config.toml
hidden_size = 512
experts_per_token = 8
balance_bias = true
norm = "rmsnorm"
Below are experts of layer 8 (counted from 0) of a mixture-of-experts language model. Rows are named router (the router's row for the expert), down (a neuron's output weights, with its number) and show model dimensions 384-447. Each number is 200 + 40 x the weight over its row's rms, rounded and kept within 0 to 999.
After each expert's rows: "comes before" lists some tokens at least twice as common just after its tokens as in all text. This comes from a sample of Wikipedia text that the model never trained on. Tokens count by the router's weight.

# expert 26
router,194,224,236,209,274,252,233,171,201,199,169,213,140,197,196,297,149,171,149,242,259,144,246,178,172,231,105,161,178,230,222,213,198,192,155,219,145,152,152,257,234,229,156,239,236,200,210,176,163,149,193,229,179,190,220,240,205,191,182,220,215,251,173,245
down0,178,212,189,212,168,226,211,228,192,215,202,291,163,163,194,229,182,204,254,215,269,180,276,226,188,224,203,224,184,170,196,164,238,193,170,264,229,253,164,129,194,224,241,216,191,170,190,150,128,221,240,244,219,273,144,204,184,187,202,152,193,244,254,192
down1,217,247,110,234,152,260,233,154,265,240,218,252,217,137,228,248,164,201,270,257,196,204,103,238,247,173,210,191,253,193,150,173,136,162,178,192,215,246,257,150,260,243,200,264,300,151,149,129,209,123,187,239,186,206,219,217,220,232,211,211,195,184,223,203
down2,141,130,208,213,222,176,223,150,110,169,211,236,175,201,200,208,170,232,186,214,191,195,232,246,218,148,147,144,133,203,216,192,244,170,239,186,196,138,240,246,164,246,160,224,246,183,276,210,152,207,233,206,222,148,202,159,190,185,210,222,255,211,196,247
down3,178,132,254,213,216,227,140,233,184,248,169,174,144,267,177,255,257,190,174,303,214,179,246,180,219,251,169,250,288,278,145,177,231,176,219,188,118,159,193,183,159,231,146,148,177,166,166,177,257,227,149,225,258,248,234,195,134,228,162,188,250,210,162,164
down4,129,257,162,199,207,267,207,180,196,148,172,182,184,197,213,200,159,215,232,158,228,232,216,211,197,194,159,236,252,218,252,156,201,308,238,168,178,170,150,218,255,134,244,227,170,156,235,198,144,280,171,214,176,203,164,228,173,221,185,296,194,237,225,215
down5,246,191,240,182,229,316,143,126,124,172,182,223,157,162,231,189,236,148,188,195,197,239,198,217,235,258,243,168,227,200,145,216,216,82,159,230,239,187,194,210,234,190,143,315,204,214,241,244,209,252,248,185,107,173,239,275,225,224,176,155,190,205,169,185
down6,181,208,248,196,238,175,152,237,142,252,194,226,116,213,156,202,184,170,177,128,245,192,212,204,200,231,205,180,239,175,161,201,113,238,188,247,208,221,177,174,192,165,183,217,228,207,193,165,254,114,214,200,168,176,197,207,163,194,218,225,160,208,219,268
comes before: " |", " |\n", ".", "0", "%", ";"

# expert 46
router,150,167,207,199,231,220,161,171,195,269,118,196,252,202,153,167,174,177,131,229,268,275,251,187,205,131,141,207,213,184,231,198,208,207,159,181,152,186,154,272,184,201,155,251,200,189,131,195,193,186,231,205,228,181,179,194,171,188,214,207,205,249,176,195
down0,103,224,184,156,280,160,170,249,163,245,110,263,183,143,176,133,208,167,241,263,131,218,173,223,268,213,201,157,246,181,195,263,194,153,228,198,171,210,221,179,262,245,149,224,248,158,141,126,141,197,146,191,199,210,247,186,240,166,263,196,152,172,247,177
down1,247,252,221,161,161,218,273,169,178,194,201,196,256,236,260,191,280,186,204,171,192,185,221,116,216,212,186,174,189,173,178,106,190,81,180,203,245,199,224,210,211,196,226,213,189,188,235,198,183,248,139,175,163,262,177,244,214,171,199,236,236,165,164,183
down2,205,206,207,193,179,208,144,191,206,183,193,190,265,161,220,215,167,306,257,202,154,210,253,192,166,151,220,246,173,167,195,154,173,199,267,215,229,171,162,207,162,228,179,220,190,185,200,168,149,215,188,293,185,171,156,230,177,175,191,199,156,254,182,196
down3,218,195,235,226,253,198,232,163,238,259,188,184,207,202,253,238,167,160,186,318,228,249,151,213,125,224,226,184,147,194,217,146,182,216,188,108,185,266,212,259,153,162,156,196,258,194,163,222,186,225,236,222,213,134,155,235,216,150,224,219,229,162,274,203
down4,205,174,232,180,117,182,238,307,263,244,253,239,208,248,177,230,207,225,176,176,173,130,218,257,55,122,204,200,155,202,163,202,156,224,212,213,158,168,170,114,179,223,214,175,155,184,189,235,176,145,305,198,226,189,167,159,108,239,200,225,156,217,205,231
down5,225,214,143,194,253,230,176,267,123,183,205,237,187,257,216,204,183,170,138,223,190,211,163,239,163,196,234,188,202,218,219,155,245,227,192,169,144,196,175,209,92,230,198,211,193,239,187,177,251,251,181,250,211,173,167,199,219,170,235,222,182,312,135,206
down6,155,258,160,176,138,227,190,275,257,168,168,230,210,242,200,133,252,221,194,215,156,167,186,202,154,150,164,188,177,195,158,173,191,230,216,191,238,219,229,189,140,228,211,156,212,207,198,209,243,224,230,154,121,185,275,205,175,290,259,251,196,234,139,243
comes before: " ", "0", "1", "2", "3", "4"

# expert 6
router,249,290,167,212,205,209,223,296,258,235,164,177,182,172,177,245,152,183,251,136,228,217,189,138,188,177,236,206,224,181,174,178,201,142,134,167,185,293,182,202,185,214,223,189,179,231,229,203,184,184,193,171,199,253,202,175,184,227,203,181,168,247,98,211
down0,151,199,184,207,191,239,251,180,178,144,172,155,214,146,205,209,201,194,238,206,184,175,216,198,181,246,202,282,229,178,251,226,279,210,221,296,130,256,136,209,299,166,234,214,171,142,217,191,177,225,230,225,240,142,188,197,219,163,219,132,251,151,178,234
down1,228,141,147,199,184,204,191,168,229,212,204,178,204,184,204,178,210,193,169,215,129,221,250,149,249,246,150,252,169,200,84,159,259,222,153,176,206,200,235,134,185,148,171,212,219,198,223,201,163,215,247,249,177,185,232,208,214,114,203,164,185,212,252,174
down2,257,199,175,171,142,198,193,171,222,179,155,217,89,262,255,216,223,261,182,198,194,224,123,148,163,232,247,241,278,166,205,208,185,230,261,216,166,329,280,217,215,160,212,214,277,174,219,302,231,224,167,150,247,206,151,183,110,142,177,141,161,208,156,267
down3,174,197,242,284,215,194,140,206,266,128,226,230,156,150,231,166,219,204,181,246,216,139,182,211,226,204,196,166,175,230,233,204,201,173,183,140,216,284,206,187,194,197,235,228,196,208,201,219,175,143,201,180,260,212,177,208,152,194,185,168,171,212,272,184
down4,187,194,193,186,210,224,223,212,203,183,205,190,215,153,185,204,192,166,195,211,192,220,204,235,74,238,204,205,210,173,194,186,271,226,255,82,213,207,175,130,129,184,230,213,137,205,194,172,256,123,282,161,163,251,210,168,175,188,177,194,171,204,171,141
down5,173,148,163,186,211,144,303,195,153,186,304,208,150,166,231,164,145,210,206,222,175,197,178,271,224,212,212,239,179,127,202,214,164,220,220,236,196,168,117,187,236,190,198,144,218,253,188,295,207,163,125,242,181,185,247,243,243,282,224,231,124,180,163,151
down6,162,265,164,192,271,187,145,193,178,190,196,217,215,255,116,257,140,243,163,229,177,207,158,191,191,186,166,175,171,127,209,289,186,195,277,113,287,125,240,191,208,235,163,221,199,166,160,186,195,172,146,118,194,190,217,199,99,135,170,235,147,157,235,182
comes before: ",", ".", "\n", " and", " in", ".\n\n"

# expert 22
router,150,189,160,167,193,162,228,214,203,263,183,171,213,192,206,149,182,206,208,148,231,210,189,163,195,136,211,248,228,229,188,184,142,222,186,207,149,188,212,181,215,218,187,147,229,221,134,224,193,115,191,174,198,237,184,248,199,146,227,182,192,191,119,187
down0,197,166,211,227,191,230,193,252,199,140,137,122,244,214,129,135,190,139,211,165,217,184,142,175,210,205,239,191,221,267,180,154,192,190,181,167,151,188,234,199,180,192,173,212,204,203,252,149,208,209,212,197,189,201,185,219,161,137,194,234,198,166,172,185
down1,195,202,167,212,234,229,227,260,178,265,214,165,245,256,274,224,165,204,227,114,185,185,187,172,117,200,204,129,165,166,168,216,163,211,215,201,169,222,223,250,200,174,252,205,168,171,177,217,159,177,153,154,210,227,223,200,225,226,173,219,226,216,210,157
down2,132,273,247,179,230,152,228,178,146,232,234,186,232,195,210,171,251,227,136,271,267,215,210,113,211,208,187,189,236,246,233,226,245,146,199,202,168,219,248,181,180,227,157,215,177,145,164,211,224,229,187,214,168,150,233,228,212,214,223,239,250,172,267,229
down3,186,169,182,205,179,211,200,229,164,258,301,215,249,203,258,207,222,212,224,209,202,129,239,225,177,202,139,263,198,230,259,275,216,146,168,213,201,131,179,231,137,192,204,169,166,232,216,170,175,264,188,163,178,133,222,220,205,166,247,251,192,212,300,191
down4,173,155,186,250,243,169,229,236,154,215,231,237,207,178,156,206,234,242,243,133,236,119,234,139,136,212,204,184,168,223,217,168,189,191,184,183,123,187,212,157,237,218,203,173,184,217,231,191,179,160,151,213,274,206,200,261,251,213,197,112,275,212,127,264
down5,264,155,225,236,245,185,214,207,171,134,181,163,215,198,160,204,260,177,179,134,191,259,221,158,189,243,110,152,196,247,225,195,165,216,210,205,182,220,157,358,182,194,165,199,101,208,236,207,189,230,175,238,187,215,250,149,148,192,221,205,182,216,192,119
down6,191,185,212,216,230,169,166,172,167,193,199,136,197,211,165,204,251,221,221,204,229,223,168,247,143,226,150,187,184,182,313,164,247,198,148,216,263,140,222,221,225,180,206,164,156,230,174,193,238,230,202,200,195,214,192,161,211,137,180,207,219,153,213,223
comes before: "19", "20", " ", ",", "18", "17"

# expert 34
router,168,187,214,148,224,212,180,194,179,251,237,171,143,184,160,208,171,255,163,210,250,223,186,164,286,234,217,189,184,235,229,196,260,167,206,159,177,213,213,197,194,182,196,210,118,214,226,151,160,151,181,189,131,181,197,196,202,255,193,239,183,232,131,206
down0,251,187,202,159,187,143,253,143,248,162,144,267,221,204,220,277,202,177,164,108,180,186,214,199,222,208,221,227,156,186,186,256,241,204,177,220,149,200,203,191,130,256,128,205,185,208,251,197,153,210,219,164,218,240,203,211,255,143,110,197,140,181,139,188
down1,201,192,169,230,153,199,208,217,219,233,248,214,223,162,229,147,156,217,191,195,173,172,250,225,190,153,288,209,192,162,237,127,194,271,244,175,193,151,211,154,163,181,207,233,206,198,157,221,135,271,171,224,248,202,276,230,160,175,165,162,155,271,171,144
down2,200,258,228,200,223,222,209,166,165,267,160,219,307,214,285,199,190,193,220,192,196,180,240,228,206,211,179,222,128,227,109,217,142,155,246,248,149,262,217,143,216,231,202,166,214,239,182,234,203,211,214,242,228,174,188,169,211,244,168,296,157,227,222,242
down3,200,220,220,194,184,170,266,199,219,105,156,186,181,194,147,194,224,196,231,212,260,249,220,160,240,144,192,214,218,215,262,189,147,187,147,220,186,212,222,246,194,155,197,177,248,156,203,195,213,204,207,223,217,147,167,177,150,161,191,217,209,257,200,137
down4,200,182,240,225,216,113,197,243,221,206,242,146,179,295,169,217,240,159,180,136,122,210,267,206,183,255,178,216,237,181,133,201,189,211,263,190,179,217,278,208,195,198,146,175,235,199,232,173,236,225,244,151,175,173,184,213,176,143,166,179,117,197,210,215
down5,176,237,209,263,263,169,179,283,168,229,234,237,181,184,185,220,179,234,189,154,123,257,255,196,272,116,208,235,181,200,138,210,263,214,179,268,219,143,185,169,155,181,311,181,230,207,246,279,203,184,230,231,150,172,263,176,160,148,200,239,169,222,202,167
down6,216,223,177,238,148,160,180,197,185,161,143,258,217,138,226,204,175,265,212,191,167,172,224,214,216,135,191,209,109,180,206,302,285,145,163,292,220,178,273,219,186,192,170,205,137,169,251,189,228,234,152,256,151,216,225,105,217,268,137,173,227,170,172,153
comes before: " |", ":", "0", "19", "1", " |\n"

# expert 29
router,218,190,148,208,259,162,283,191,249,173,194,125,168,195,171,218,167,161,149,226,240,167,209,131,148,205,221,197,226,134,192,196,223,157,143,205,217,183,200,203,191,292,166,212,217,262,223,179,244,201,254,236,200,229,183,251,181,199,209,214,212,262,188,178
down0,155,162,194,243,220,201,136,204,226,190,236,117,186,162,157,167,220,255,162,171,198,257,197,214,197,289,204,172,199,218,209,214,205,215,209,245,194,218,237,131,203,205,173,218,213,142,206,186,248,184,242,265,187,251,149,113,154,191,169,147,141,244,229,171
down1,191,197,207,209,226,162,189,180,228,183,229,195,192,175,230,251,196,221,275,234,238,192,230,187,147,153,231,177,166,153,200,203,227,159,253,141,195,188,170,240,160,267,208,221,224,218,164,143,167,234,175,184,255,220,188,158,210,183,239,257,146,211,235,167
down2,155,183,188,201,247,185,198,204,237,189,163,207,139,243,143,128,89,237,201,247,210,191,232,160,243,150,300,167,255,244,194,250,137,277,184,158,270,124,224,149,218,245,217,196,245,174,223,200,142,172,230,146,217,232,203,214,208,200,158,207,134,195,229,187
down3,236,206,213,196,196,200,241,122,229,174,280,139,192,152,200,233,209,128,220,195,155,256,154,236,203,260,201,204,200,195,127,142,184,210,164,230,229,211,161,178,53,170,149,171,143,125,171,241,213,169,235,167,158,220,160,179,217,232,209,250,151,238,225,243
down4,233,191,193,214,240,206,207,144,218,212,236,197,185,193,193,182,171,156,167,205,264,241,192,176,213,211,199,185,224,233,230,147,128,180,187,206,201,192,223,155,131,187,236,136,184,167,213,223,225,211,204,180,190,215,168,322,196,186,202,159,165,187,209,200
down5,222,270,137,273,231,197,187,129,210,228,199,241,257,205,154,218,216,130,202,197,246,148,166,163,210,217,149,260,141,188,198,188,227,138,175,103,261,243,217,147,246,243,241,198,170,288,219,258,155,208,240,145,162,217,182,199,143,173,222,187,156,185,136,188
down6,180,294,185,218,160,175,191,223,221,198,188,209,164,160,219,276,171,114,257,269,164,193,266,222,190,207,134,167,246,221,230,202,253,303,186,229,236,253,244,244,165,226,216,225,233,150,222,163,243,171,191,225,197,217,174,246,254,196,188,171,202,131,176,222
comes before: " |", "–", ".", ";", " |\n", ")"

# expert 20
router,231,220,183,222,225,136,183,256,251,250,153,122,206,194,170,198,202,222,204,190,270,147,223,134,247,188,221,247,178,201,207,164,192,224,195,190,203,182,224,292,295,218,205,209,204,277,181,198,202,163,220,168,190,166,225,191,173,196,190,281,200,295,157,215
down0,233,167,185,192,142,254,198,129,161,258,183,248,207,159,227,235,121,236,181,193,214,225,179,168,159,192,234,186,247,226,189,179,205,241,161,174,255,191,228,247,260,242,234,132,295,261,205,181,186,219,154,196,142,186,226,159,208,183,214,171,200,127,253,253
down1,210,156,261,249,195,150,122,205,185,261,146,197,208,239,101,268,221,213,223,118,198,192,143,209,228,223,218,232,154,191,289,223,161,245,206,181,206,230,172,283,221,179,243,158,216,137,154,219,258,172,151,199,80,276,167,153,184,143,129,199,160,215,202,148
down2,194,254,161,203,185,202,195,217,155,197,199,200,237,248,229,186,183,254,184,266,199,132,171,212,227,236,257,220,216,205,252,313,236,177,291,232,183,262,212,182,158,170,221,317,230,106,237,199,179,155,242,220,194,144,225,176,129,253,236,224,246,211,182,192
down3,149,205,198,215,232,210,154,195,182,184,244,213,184,221,192,202,119,232,209,179,161,267,227,260,180,204,289,244,163,237,195,182,170,216,241,211,228,198,188,164,197,240,134,177,197,233,228,207,177,149,195,273,112,195,183,297,157,274,164,184,142,219,256,246
down4,180,182,151,217,222,186,169,277,215,256,216,194,258,222,134,162,216,293,174,220,242,250,266,182,200,200,227,148,218,169,162,248,131,218,175,164,164,214,158,231,207,167,241,172,212,210,204,196,188,149,183,167,193,308,168,210,224,257,118,155,210,157,176,208
down5,188,159,245,238,233,132,219,190,180,236,206,190,231,207,283,117,247,177,110,202,191,232,184,308,190,215,140,227,247,202,198,199,127,150,181,205,199,258,166,230,219,211,205,188,224,104,195,186,159,183,265,195,170,150,144,198,255,185,207,103,203,229,250,198
down6,149,227,183,217,171,207,235,148,130,147,178,178,176,213,198,149,231,185,250,249,312,138,252,213,329,245,258,134,145,260,228,178,182,174,263,195,208,127,221,144,228,167,209,210,178,214,133,167,150,169,164,211,181,154,161,125,191,213,239,184,195,258,193,232
comes before: " to", " of", " in", " by", " as", " that"

# expert 48
router,206,208,245,230,261,136,235,198,165,238,265,233,233,172,213,175,174,243,126,188,172,218,228,119,230,197,214,229,196,158,165,229,145,152,213,137,169,141,138,237,233,252,185,172,238,242,236,198,176,203,224,242,231,254,188,165,172,212,232,228,131,281,231,228
down0,274,271,195,158,270,217,197,158,189,186,234,165,214,189,187,170,129,122,234,227,212,178,137,224,185,157,166,196,159,263,164,263,197,206,222,210,220,82,204,246,172,154,267,246,204,198,279,212,157,264,164,97,101,232,147,264,183,173,309,116,220,180,260,212
down1,207,221,148,219,153,151,236,238,143,161,127,208,216,254,250,171,262,178,106,168,186,208,194,171,169,210,202,177,192,200,233,188,195,312,171,201,229,230,201,178,198,211,191,164,203,258,292,192,178,177,225,227,199,166,241,218,180,210,249,175,236,207,204,205
down2,260,199,229,138,200,107,229,191,168,203,174,188,201,157,240,156,224,218,173,143,236,193,230,162,195,159,243,117,189,262,275,224,206,173,135,239,202,223,172,167,149,162,126,254,243,168,215,232,196,135,197,322,206,161,232,133,201,167,181,191,320,202,204,175
down3,225,182,175,204,167,178,255,248,103,173,219,115,168,222,235,235,165,208,228,219,235,262,198,194,208,187,199,243,175,204,182,251,242,225,157,142,203,169,142,234,207,186,120,175,247,235,137,206,274,207,247,136,195,175,197,201,183,163,226,187,143,219,210,221
down4,238,224,166,215,166,217,184,178,244,196,211,194,195,149,237,217,243,176,177,217,208,116,154,223,244,189,172,188,246,182,215,178,192,167,239,171,170,266,210,263,141,164,229,229,221,210,242,230,162,203,87,235,186,168,210,253,144,232,176,238,266,169,222,208
down5,243,178,178,167,171,222,214,160,152,226,170,233,148,169,155,197,205,193,161,177,258,240,256,265,165,181,198,120,213,219,208,164,216,267,257,201,179,201,252,195,164,234,252,150,202,173,211,206,158,202,166,161,184,221,137,152,239,204,198,87,144,219,228,146
down6,150,233,137,178,212,216,211,268,245,215,294,183,273,210,199,222,179,254,218,173,241,252,166,153,238,261,173,211,143,208,235,120,176,250,192,98,181,250,242,129,194,286,230,161,256,219,161,187,141,166,211,207,218,205,150,236,149,174,195,179,191,202,172,254
comes before: "-", "|", "==", " (", "=", "==="

# expert 33
router,235,181,195,195,239,215,197,184,178,182,179,162,244,145,175,219,206,144,179,214,260,142,161,192,185,197,243,230,252,177,213,190,157,206,191,173,207,204,195,234,173,207,145,286,147,218,191,209,157,183,235,215,151,230,169,207,168,147,199,190,198,212,172,195
down0,167,147,198,135,179,207,175,179,253,187,120,199,212,168,193,144,219,239,187,301,200,158,220,178,198,198,206,237,199,176,204,174,182,217,239,106,171,166,134,194,147,191,162,169,210,176,252,219,159,264,112,256,184,212,206,237,154,152,176,130,222,196,187,213
down1,166,185,213,99,209,233,198,210,216,154,180,228,164,207,182,199,141,228,167,190,134,300,229,202,174,164,189,172,170,191,195,202,218,215,267,198,207,202,170,167,243,159,192,196,162,199,200,220,215,250,207,176,212,115,189,167,153,188,174,246,228,176,251,247
down2,253,234,142,201,272,218,270,247,251,182,209,202,266,196,176,178,214,123,274,268,190,269,197,257,174,191,235,178,145,189,116,113,223,228,265,237,144,250,234,214,243,181,221,215,138,206,232,180,166,221,238,225,241,162,132,246,174,219,140,145,171,239,204,171
down3,129,236,177,204,188,196,175,152,165,177,186,184,233,175,196,157,272,241,244,221,202,189,254,240,187,158,222,192,136,177,201,198,226,172,218,192,107,171,257,248,177,222,154,244,264,233,205,199,249,201,203,180,229,199,162,188,177,151,233,157,233,218,161,186
down4,214,196,149,184,231,170,202,143,155,230,178,194,221,278,135,202,149,193,194,226,224,223,216,172,130,198,178,214,199,196,265,159,230,98,221,167,93,259,212,212,176,224,200,186,252,196,241,240,173,201,249,232,211,193,187,219,174,137,197,245,207,167,156,217
down5,163,265,179,198,207,198,141,300,249,234,277,207,242,299,231,189,149,246,195,176,183,170,230,219,218,192,195,207,173,180,231,111,163,294,223,158,242,241,230,136,236,202,177,177,260,188,172,125,214,182,244,211,183,119,241,241,155,198,234,140,263,224,151,221
down6,190,184,135,226,148,116,179,223,145,138,208,263,226,194,223,250,182,187,137,164,176,173,199,144,148,244,138,208,189,200,215,186,199,173,199,202,166,282,175,161,187,264,174,239,141,193,150,152,152,239,165,156,195,222,193,194,234,141,124,237,160,144,156,206
comes before: ":", " to", " in", " of", ".", ")"

# expert 18
router,199,211,189,198,233,208,285,244,135,251,167,173,215,177,195,175,210,238,207,219,223,185,173,175,199,220,139,238,191,191,234,212,123,190,133,236,153,200,168,211,181,188,102,179,272,169,232,207,225,209,254,202,225,271,274,227,182,221,188,212,111,237,183,254
down0,295,292,207,176,147,226,241,171,230,166,206,124,212,221,216,172,205,177,157,220,221,80,232,188,183,228,161,216,141,192,197,184,238,247,188,187,135,178,238,180,204,247,169,200,213,262,219,170,172,222,190,141,255,230,245,240,236,150,261,239,231,106,197,190
down1,239,165,173,275,184,247,176,164,193,201,208,223,182,276,187,300,209,236,221,193,162,223,174,140,160,173,223,229,220,203,228,156,204,151,231,239,177,135,199,171,193,160,238,217,146,215,222,234,203,290,233,174,231,204,232,223,216,261,233,208,202,209,237,139
down2,262,212,176,176,177,240,188,242,159,242,177,209,179,227,198,228,176,250,195,264,166,234,191,236,276,157,173,261,182,247,215,239,155,217,187,187,255,162,211,188,252,233,220,222,250,180,204,178,236,183,252,284,167,168,211,211,140,205,204,155,254,183,176,221
down3,179,225,193,188,185,234,268,237,201,102,156,174,192,183,183,185,157,215,274,220,187,167,271,233,174,273,210,201,183,188,116,212,245,259,221,146,177,224,163,160,132,171,149,148,168,288,187,157,230,106,219,170,227,212,190,220,209,181,210,144,195,243,201,153
down4,166,203,255,165,231,117,196,205,171,211,212,196,189,216,238,259,186,186,233,244,213,214,260,122,189,195,164,185,164,207,228,243,217,172,159,254,158,259,219,236,187,211,231,281,186,160,212,235,226,184,204,212,201,142,182,170,202,175,174,214,258,223,214,164
down5,185,178,220,223,263,173,178,200,120,216,202,201,161,215,202,222,181,183,136,234,219,239,183,249,109,225,168,258,182,209,243,238,174,104,157,176,284,108,243,218,197,193,162,136,209,196,274,133,196,212,250,124,161,138,337,199,159,259,114,208,142,237,221,287
down6,162,216,280,143,158,197,187,175,256,173,182,232,166,141,159,212,196,241,161,104,222,229,219,173,143,210,203,190,213,223,174,204,166,194,203,133,180,140,230,216,170,191,147,183,177,212,148,178,211,228,251,202,237,229,161,231,174,200,220,215,173,241,249,177
comes before: ",", " (", "\n", "'s", " =\n\n", "i"

# expert 32
router,155,180,142,187,234,204,152,236,155,236,119,172,218,239,159,251,147,191,181,225,309,236,274,178,214,176,117,176,200,205,232,224,221,202,167,191,122,159,139,262,257,170,166,273,212,163,227,121,170,98,239,171,184,193,189,248,207,171,218,192,169,203,158,194
down0,251,210,183,183,184,135,215,139,199,219,166,150,200,213,223,236,150,249,187,206,187,173,190,200,209,234,217,260,236,170,279,126,234,173,220,170,190,272,221,263,218,183,232,115,187,185,164,158,185,268,211,182,226,249,174,260,220,144,168,224,206,222,234,224
down1,305,216,260,175,227,164,212,181,147,174,173,189,193,156,148,202,184,105,145,191,278,259,190,190,225,223,200,155,232,175,146,235,277,225,218,285,162,251,224,244,158,206,204,202,231,197,199,254,225,112,246,235,184,166,159,181,221,191,222,230,215,208,167,236
down2,167,258,141,212,183,180,142,230,179,145,208,230,152,254,190,240,136,228,279,233,243,144,282,139,309,162,204,264,108,196,194,233,213,207,192,184,198,184,112,208,172,217,198,251,199,165,177,194,194,175,184,152,172,212,201,236,178,242,101,151,203,202,168,197
down3,191,198,299,193,224,226,163,165,165,200,197,129,155,139,215,201,210,197,172,280,249,261,277,268,174,267,212,253,213,171,245,180,171,218,139,200,216,266,224,174,166,208,174,257,228,237,154,223,233,145,179,229,248,213,121,204,158,190,187,231,193,164,231,208
down4,224,306,199,242,150,156,260,251,209,178,130,181,198,197,233,162,172,219,216,224,171,188,183,183,235,165,258,201,191,169,155,167,172,209,263,276,199,187,255,207,209,158,188,229,197,191,179,187,203,198,179,136,147,233,154,209,168,213,187,199,156,190,182,220
down5,159,163,76,173,242,234,210,152,207,174,188,231,137,185,189,212,150,245,184,173,202,135,124,216,184,225,148,217,141,252,226,156,172,170,185,240,172,152,239,177,160,253,191,225,205,178,334,96,195,227,174,277,229,190,194,150,141,113,193,199,136,109,245,178
down6,239,169,157,103,155,241,216,150,177,235,171,217,236,226,174,163,105,196,172,228,182,300,172,199,227,234,233,257,216,165,250,129,218,217,255,237,203,208,187,189,159,169,216,216,171,181,186,192,179,123,173,300,246,250,194,227,267,143,253,194,208,234,198,243
comes before: " ", "1", "0", "20", "19", "2"

# expert 49
router,205,190,233,223,191,180,240,195,214,145,189,232,189,161,149,215,198,244,237,256,201,189,158,136,202,166,214,229,269,150,182,257,104,192,195,171,140,208,123,205,275,228,204,200,120,256,199,186,198,179,214,273,179,187,191,244,169,152,247,208,123,184,205,234
down0,224,223,213,184,226,190,221,250,250,281,227,261,223,217,90,211,125,206,260,159,217,165,206,191,215,153,184,198,126,150,254,207,223,228,227,107,199,121,164,208,196,197,112,264,184,209,176,193,221,153,220,291,174,175,159,190,177,196,196,124,141,310,101,214
down1,244,271,163,212,300,211,173,216,261,197,207,199,229,216,86,272,175,183,220,187,245,194,154,211,196,154,255,303,205,205,189,198,194,220,147,207,134,188,225,186,173,192,224,160,258,210,155,204,222,229,211,119,222,235,241,209,184,147,159,186,117,215,150,218
down2,190,151,196,296,214,146,246,249,200,175,266,123,191,183,134,167,216,225,146,231,224,251,202,175,224,195,226,167,309,161,195,208,205,239,171,194,173,268,240,265,185,226,231,177,229,236,174,151,162,227,179,263,236,186,159,236,172,253,248,228,156,218,178,195
down3,204,201,242,212,211,223,190,179,234,207,181,240,106,245,224,241,172,164,239,261,189,192,207,124,223,162,146,231,209,209,241,248,204,234,226,191,267,231,134,172,180,241,146,232,139,211,205,170,198,233,166,179,211,160,189,220,155,205,106,166,212,216,188,204
down4,192,189,213,156,231,173,122,161,196,283,151,205,213,175,265,198,220,253,117,213,146,217,207,206,178,297,126,219,211,221,178,182,306,175,188,186,239,195,203,145,212,165,164,217,171,140,202,280,204,260,164,170,262,152,230,184,155,264,157,132,205,228,171,134
down5,232,165,223,174,242,147,221,188,221,220,154,201,201,153,284,192,292,119,175,255,284,167,180,162,208,184,222,145,199,251,207,197,241,167,176,276,218,229,266,208,122,246,215,226,254,160,156,227,291,237,226,210,229,202,272,264,185,215,253,288,136,179,181,165
down6,228,205,174,242,232,279,242,240,164,160,200,200,193,134,176,203,194,226,241,209,214,223,122,191,154,164,112,158,182,227,164,203,196,196,201,214,183,98,125,140,197,162,233,187,234,203,232,177,84,208,192,240,198,201,161,214,182,176,207,195,221,230,140,163
comes before: " the", "–", " a", "th", " his", " October"

# expert 58
router,190,263,211,237,206,160,209,217,250,164,229,182,183,160,195,233,187,190,165,218,207,114,175,151,223,174,146,174,207,224,208,189,124,191,222,207,163,246,236,214,212,271,90,229,182,188,166,220,188,142,167,201,165,249,209,249,224,196,278,209,206,199,149,258
down0,178,177,227,219,168,144,202,243,237,224,226,196,175,183,224,192,211,183,248,116,172,212,190,189,137,267,176,225,194,148,195,198,182,130,195,139,184,148,176,182,213,226,177,268,180,183,180,224,242,236,286,170,271,289,248,275,186,147,261,217,204,216,195,248
down1,123,154,209,166,159,182,193,213,187,243,220,172,223,179,208,143,242,126,206,280,158,236,148,123,257,256,197,248,198,211,173,198,247,182,150,255,242,255,161,166,236,167,217,165,199,182,186,153,185,225,238,146,210,216,274,152,207,259,221,153,320,169,173,188
down2,172,172,177,193,168,149,229,215,178,215,251,140,192,178,173,138,216,253,277,134,271,162,122,195,153,258,229,184,172,177,161,199,161,270,265,162,161,165,167,256,255,149,239,213,168,204,143,67,231,200,201,243,119,187,78,175,209,146,219,244,217,164,208,193
down3,254,204,206,221,184,133,212,264,142,224,203,154,168,252,226,141,230,182,191,198,187,263,243,186,244,183,274,234,255,159,156,207,195,257,183,261,143,188,176,178,196,173,241,172,264,230,237,252,257,252,153,185,152,138,174,246,230,236,161,167,263,239,186,205
down4,246,265,203,183,235,240,171,152,205,182,180,128,126,253,189,169,206,217,209,176,216,248,184,165,254,274,151,201,254,184,217,186,187,217,195,172,168,235,265,177,214,226,188,173,272,178,142,185,242,218,196,138,155,204,218,240,160,187,190,180,142,195,196,125
down5,175,268,206,189,240,336,247,278,151,278,241,292,225,227,180,174,192,175,221,161,197,238,194,210,160,150,255,239,207,201,207,240,140,198,181,195,190,139,272,137,189,180,172,231,238,167,173,138,190,227,169,249,267,132,188,253,219,191,185,229,249,177,144,172
down6,249,263,221,246,168,227,225,236,280,274,276,186,252,146,225,194,159,216,164,208,201,248,228,264,216,137,133,219,140,181,156,190,157,252,199,182,213,185,167,184,186,186,148,89,253,217,219,184,179,245,171,231,224,213,146,179,147,210,177,201,219,147,275,278
comes before: " |", ".", "%", "0", "–", " of"